Below are experts of layer 2 (counted from 0) of a mixture-of-experts language model. Rows are named router (the router's row for the expert), gate (a neuron's input weights, with its number), up (a neuron's input weights, with its number), down (a neuron's output weights, with its number) and show model dimensions 128-191. Each number is 50 + 12 x the weight over its row's rms, rounded and kept within 0 to 99.
After each expert's rows: "comes before" lists some tokens at least twice as common just after its tokens as in all text; "gets" lists some tokens that make up at least twice as much of what it gets as of all text. This comes from a sample of Wikipedia text that the model never trained on. Tokens count by the router's weight.

# expert 15
router:49 61 64 68 56 36 61 43 65 38 55 26 63 43 44 70 41 46 45 55 55 41 48 62 63 33 42 57 47 71 68 45 38 70 64 62 55 40 69 53 34 35 55 60 50 41 36 43 47 56 54 70 74 49 47 59 57 50 39 62 33 46 72 51
gate0:38 58 52 55 57 41 42 36 43 59 66 48 30 57 41 80 44 57 38 49 43 42 50 21 47 48 50 43 47 75 38 43 59 47 42 56 55 66 51 60 44 44 60 47 47 40 68 63 43 45 50 38 39 31 67 31 55 41 74 51 45 53 73 63
up0:54 42 36 31 58 49 38 44 38 46 26 66 36 32 48 35 25 41 40 31 61 65 40 58 59 57 43 43 62 32 63 68 45 48 44 53 34 37 65 53 56 57 43 53 36 47 60 58 50 50 65 53 45 56 53 52 40 40 57 72 57 56 49 45
down0:59 54 64 62 46 52 56 43 38 42 47 47 44 56 29 87 29 35 53 64 65 28 39 53 54 40 55 56 42 54 58 33 68 66 72 42 61 43 34 62 47 46 43 59 48 45 43 64 42 64 31 62 57 62 43 55 57 37 50 66 23 69 38 76
gate1:39 47 48 63 62 56 29 35 84 47 44 41 59 53 39 71 20 52 36 55 34 44 48 47 56 31 60 48 43 25 47 53 36 27 59 50 43 47 32 22 43 48 37 50 64 64 68 56 68 25 65 62 60 66 47 62 56 83 45 50 47 41 37 23
up1:54 29 49 42 52 56 60 69 28 50 49 58 55 36 57 71 40 41 51 79 54 52 58 56 50 68 42 53 42 53 47 33 70 60 54 25 50 59 55 57 38 58 60 70 54 37 38 43 44 44 40 51 69 73 40 53 56 60 43 57 60 53 59 69
down1:46 56 51 62 43 63 26 51 65 53 32 63 45 52 44 56 55 57 60 45 53 31 43 56 43 59 42 47 54 72 57 49 43 48 46 68 24 47 62 63 46 48 50 46 68 50 63 60 44 47 52 42 33 59 25 51 26 55 54 37 53 50 61 32
gate2:39 42 45 42 58 56 56 53 47 42 37 46 51 61 53 69 65 84 63 45 38 41 52 40 58 54 27 52 72 31 34 42 61 50 70 59 34 60 52 44 63 50 67 41 47 51 08 52 43 52 35 33 54 40 49 38 41 54 31 61 43 35 37 49
up2:53 53 56 43 73 42 46 69 56 42 34 56 52 59 34 38 44 50 45 41 56 34 42 48 74 38 82 61 62 59 65 51 77 80 52 60 36 45 66 62 36 47 67 49 55 72 40 37 50 47 44 52 48 39 55 45 48 22 54 26 37 61 64 35
down2:57 45 67 51 35 59 13 59 31 55 68 54 49 57 82 60 40 38 51 51 45 77 50 54 55 53 51 32 63 37 38 47 54 42 44 67 68 62 59 57 60 63 60 68 36 52 45 57 55 50 61 15 65 45 50 48 62 59 42 38 47 54 41 41
comes before: ",", "\n", " of", " (", " and", " in"
gets: "i", "a", "us", "as", "is", "o"

# expert 3
router:26 46 67 48 19 40 39 49 43 41 35 33 53 35 39 56 64 58 54 60 56 35 51 42 38 30 40 29 47 43 38 44 59 43 39 51 34 60 64 53 55 51 34 59 69 65 47 43 43 49 63 37 33 41 44 43 48 28 27 61 34 62 54 43
gate0:58 53 55 26 47 54 40 49 63 53 64 55 53 34 55 62 55 50 31 64 57 26 44 16 63 26 37 52 54 55 31 59 56 51 54 24 45 36 42 38 56 58 48 44 44 65 38 44 63 56 47 42 41 66 70 34 52 43 32 68 42 49 34 56
up0:57 76 35 50 51 51 58 44 43 70 57 20 49 36 39 81 43 27 49 56 42 47 49 50 53 31 06 40 54 46 51 50 42 51 28 43 60 74 51 67 64 52 36 62 71 50 33 25 73 28 41 34 47 63 51 64 50 44 46 76 31 57 46 62
down0:44 57 61 55 57 51 37 62 05 57 31 39 40 52 52 55 46 45 54 62 29 62 47 37 44 54 63 35 57 45 31 50 57 50 36 32 54 58 76 60 62 55 44 61 50 65 34 42 58 54 55 57 27 30 43 46 39 53 57 53 64 47 36 32
gate1:45 59 18 73 46 56 45 46 38 60 62 57 71 54 48 59 84 34 40 41 46 60 45 59 56 57 44 68 32 40 24 52 51 36 38 58 65 35 40 61 44 50 34 49 60 38 68 57 55 32 51 54 56 39 67 33 49 52 56 64 50 70 45 71
up1:63 48 49 42 35 31 45 42 54 52 48 53 39 48 51 52 49 62 53 34 42 40 46 41 44 47 54 46 37 45 73 63 07 49 74 49 53 44 55 33 67 56 54 44 49 42 34 42 47 58 45 51 36 48 59 37 54 40 56 36 65 57 42 43
down1:64 43 70 33 44 40 44 63 43 52 78 67 72 49 60 38 82 58 48 70 51 80 72 41 67 64 39 56 54 62 56 39 61 29 50 55 54 34 39 42 56 44 67 33 62 49 48 54 51 52 77 50 32 51 53 52 46 47 48 47 53 51 44 39
gate2:43 49 40 79 55 39 46 36 76 52 56 49 52 50 61 62 62 48 38 61 58 66 58 51 27 50 58 23 42 59 68 31 42 32 44 47 30 44 50 56 68 46 57 74 58 53 49 85 51 59 53 38 51 43 47 29 46 55 53 57 54 41 74 48
up2:41 66 62 50 52 50 53 35 51 60 73 28 52 49 22 52 62 53 67 50 51 66 44 53 35 35 45 53 43 46 51 70 44 58 70 48 54 68 22 55 30 41 71 39 68 52 53 30 73 41 37 41 50 82 75 47 46 43 51 41 53 53 52 61
down2:24 48 45 57 45 47 20 42 48 44 41 21 37 42 71 43 55 53 57 46 43 54 23 21 52 72 35 34 50 68 56 56 71 80 51 45 66 50 40 42 65 65 46 57 67 61 51 61 54 65 44 41 57 75 39 51 62 64 58 67 54 49 64 55
comes before: " |", "20", "19", "0", "–", "."
gets: " ", "19", "20", "2", "3", "ro"

# expert 13
router:55 48 57 60 74 51 54 49 43 37 37 32 64 58 47 71 46 55 46 52 52 72 24 28 54 62 53 44 59 43 55 27 64 54 43 61 29 47 60 52 48 53 53 64 67 56 44 44 68 58 67 70 42 39 43 65 41 59 36 29 50 51 51 60
gate0:33 28 52 50 39 30 56 50 45 55 56 70 48 37 62 56 50 44 50 50 72 48 43 46 52 21 51 54 65 65 40 63 56 69 46 32 55 71 41 45 63 61 44 49 71 46 33 40 59 46 59 54 41 38 44 64 51 59 43 68 48 53 47 51
up0:58 45 53 45 54 35 58 44 44 47 34 55 52 53 52 44 46 50 55 48 73 59 40 67 44 29 38 73 57 50 70 49 40 53 52 48 50 42 36 48 25 62 58 39 61 53 46 52 66 67 49 55 54 36 49 55 44 52 51 84 54 33 72 43
down0:54 70 47 56 56 57 74 29 38 62 47 49 53 33 59 55 62 50 49 48 55 75 51 32 52 65 60 38 60 61 44 35 42 45 46 55 47 37 29 51 37 46 55 45 38 36 55 74 58 34 52 49 36 81 66 48 53 42 54 20 40 71 49 36
gate1:53 19 35 43 39 43 57 40 38 65 48 59 60 44 35 49 41 48 53 63 29 42 48 50 66 28 51 58 67 19 48 48 52 48 51 49 48 51 59 16 50 66 49 39 55 39 52 42 54 37 50 64 40 62 49 66 39 47 63 24 76 66 54 62
up1:43 57 46 52 48 45 56 43 70 42 43 48 50 10 29 33 62 51 63 58 32 46 84 28 56 47 60 40 67 21 61 45 61 41 43 42 53 43 69 39 33 51 36 51 50 52 49 50 33 48 31 36 44 47 38 61 36 57 36 56 58 46 40 39
down1:60 68 56 30 27 51 59 63 39 46 60 34 31 48 65 77 70 46 66 43 55 70 45 72 48 51 45 27 35 67 40 54 43 66 72 53 51 55 49 61 53 43 49 53 50 67 42 64 29 30 51 49 50 26 40 53 54 58 33 42 54 40 45 47
gate2:49 44 34 62 56 50 61 35 44 44 33 65 29 40 56 50 51 52 42 28 19 52 63 56 56 25 38 37 51 54 46 59 41 41 52 41 54 59 42 30 49 54 56 53 30 57 45 57 58 33 64 37 59 45 51 51 56 48 71 40 42 56 65 44
up2:61 47 70 39 54 55 46 59 60 48 72 36 71 63 43 34 46 55 62 65 78 34 62 57 56 77 29 50 41 47 57 46 68 54 48 59 42 60 74 63 63 46 49 58 52 49 48 41 46 53 42 65 56 51 48 59 59 44 36 44 50 55 44 52
down2:50 47 46 39 32 72 52 50 38 47 46 37 36 55 73 66 62 42 43 52 56 38 66 50 59 58 61 43 46 47 27 35 45 36 55 30 84 64 50 51 48 55 55 27 37 56 49 37 56 43 29 56 45 42 49 60 52 35 50 45 43 52 46 65
comes before: " ", "|", "-", "==", "The", "==="
gets: " |", ",", " and", "|", " |\n", "\n"

# expert 14
router:58 42 43 49 55 57 45 27 55 52 50 57 44 29 45 42 54 34 52 60 24 55 43 51 37 52 45 64 61 44 51 68 70 49 35 50 69 47 44 29 54 50 36 62 29 27 40 66 39 44 64 61 56 62 58 61 72 39 60 49 45 42 59 65
gate0:42 24 41 58 35 56 47 37 56 41 63 26 40 38 64 65 59 62 43 48 44 68 53 39 52 48 41 59 60 56 46 59 31 62 66 71 52 31 47 48 51 59 64 48 40 38 75 72 72 66 58 51 63 28 37 40 54 68 56 64 64 58 56 49
up0:75 80 49 41 58 53 51 71 53 72 48 77 53 18 39 67 17 53 67 50 45 52 62 55 47 48 54 54 39 31 34 44 56 47 32 67 47 49 46 39 60 39 52 48 49 51 51 28 52 31 43 55 28 52 55 32 57 22 45 50 54 58 57 43
down0:40 58 61 38 51 60 41 33 67 38 48 64 38 74 35 45 66 38 73 50 62 42 37 46 52 23 63 55 62 48 52 68 46 61 51 48 55 28 61 61 28 49 29 68 46 57 60 73 39 56 73 56 70 45 63 54 49 61 51 64 56 42 32 43
gate1:48 49 32 62 50 47 20 38 47 34 43 50 51 43 51 59 60 33 73 62 50 47 23 40 63 54 64 41 44 70 55 56 36 51 42 53 30 22 40 53 56 41 26 41 51 57 43 49 48 61 57 42 67 46 52 51 47 16 59 40 70 46 51 47
up1:51 21 66 64 37 43 58 70 41 63 61 50 35 56 62 47 29 60 32 68 41 51 64 46 68 50 39 61 58 36 46 35 61 47 48 41 67 65 39 38 35 61 71 51 31 50 53 47 50 54 36 46 60 46 29 46 62 78 47 45 51 54 39 59
down1:41 32 61 59 74 62 57 66 41 69 71 41 60 49 49 38 49 37 27 52 41 56 29 51 64 49 57 29 46 66 54 58 37 47 37 35 40 45 65 59 48 76 50 45 74 43 38 38 51 56 50 50 54 40 48 54 61 47 55 35 55 53 42 60
gate2:44 37 44 53 65 37 76 51 61 34 44 49 43 53 40 26 29 59 54 53 52 27 45 61 27 73 42 48 46 63 30 39 24 68 42 67 52 48 55 50 71 68 37 49 43 47 54 73 58 52 30 45 36 32 49 45 43 68 16 57 43 48 70 53
up2:56 56 62 60 52 50 68 61 34 58 55 58 42 54 36 43 65 70 49 50 33 34 43 33 57 19 52 42 58 67 55 61 63 50 46 60 43 34 54 64 57 30 50 53 64 37 37 38 53 36 69 48 38 56 58 26 43 73 44 57 41 31 78 49
down2:39 52 54 60 50 27 31 56 71 27 60 38 46 53 56 56 37 38 41 34 46 46 43 55 48 45 52 56 71 47 20 68 49 52 60 61 63 51 51 48 45 62 48 73 75 41 57 55 55 37 50 72 59 53 57 57 56 61 64 65 53 32 57 52
comes before: " the", " |", ",", " to", " by", "–"
gets: " in", "ed", " for", "1", " at", "ated"

# expert 6
router:43 49 35 52 32 52 41 47 45 39 62 47 74 55 39 43 51 36 72 42 36 53 41 57 52 66 51 46 58 34 33 77 41 59 40 52 49 44 33 25 66 55 65 46 40 53 56 59 26 56 35 74 59 45 59 34 62 55 41 41 45 63 48 59
gate0:57 46 36 34 51 56 24 62 44 49 51 45 25 58 65 33 51 28 42 60 64 36 61 50 61 55 67 48 47 51 49 53 63 50 41 37 49 63 51 46 58 36 50 55 58 60 64 49 39 52 30 39 67 42 60 58 38 33 34 40 45 66 69 56
up0:24 68 59 54 52 41 73 46 44 49 40 42 67 40 60 58 33 51 46 31 56 64 31 59 28 44 37 49 41 43 35 44 61 42 34 55 37 60 45 50 48 41 65 58 33 29 49 58 59 45 52 63 36 38 39 54 55 65 39 48 49 55 62 59
down0:37 58 50 51 38 64 56 42 38 42 52 58 42 48 44 56 42 26 41 44 38 53 39 49 50 50 49 66 68 57 62 44 54 64 50 44 55 48 65 48 45 60 39 58 70 37 53 53 52 47 43 49 39 67 47 56 84 47 53 56 42 41 47 66
gate1:67 46 59 45 67 43 78 61 67 59 40 51 52 57 33 20 50 69 31 41 54 38 41 55 43 38 50 52 42 71 25 54 45 39 23 52 41 44 50 30 39 49 52 53 54 54 67 53 50 40 45 53 60 29 86 63 39 41 45 65 55 39 44 37
up1:35 48 35 42 68 69 61 76 56 57 22 39 51 56 47 51 38 29 84 45 47 29 66 63 43 67 41 47 67 52 42 35 53 67 33 47 71 38 53 63 63 53 51 65 54 38 49 42 60 48 47 52 28 46 41 58 58 46 52 51 53 63 39 52
down1:35 50 52 53 43 43 19 48 79 47 57 54 33 45 16 56 46 47 53 46 43 56 65 52 72 39 64 35 55 45 23 54 77 32 48 51 44 50 62 30 52 69 50 51 38 64 53 53 57 51 63 50 55 45 41 40 52 29 68 54 69 30 63 47
gate2:25 50 65 67 62 64 74 56 52 48 59 53 60 52 65 51 55 40 51 28 53 57 46 48 54 42 62 50 67 45 65 46 35 45 60 43 72 20 61 46 34 65 47 27 47 47 84 50 45 59 65 36 51 53 75 52 34 48 70 64 36 61 50 53
up2:41 59 61 72 56 54 51 37 47 52 51 30 55 54 52 50 58 47 52 36 69 53 43 70 42 46 46 47 49 59 71 62 49 51 75 40 58 35 59 49 53 58 45 43 51 63 66 46 43 31 57 74 56 45 69 35 48 54 54 68 37 41 55 39
down2:59 70 62 23 75 70 76 56 49 42 38 45 52 73 38 42 47 61 67 61 34 48 43 54 39 44 55 56 30 45 50 55 49 53 48 55 63 41 54 39 61 49 42 28 60 43 42 41 59 41 49 32 47 60 68 53 58 24 57 44 42 48 50 49
comes before: " the", " ", " his", " a", " York", " this"
gets: " of", " by", " from", "ul", "ess", "19"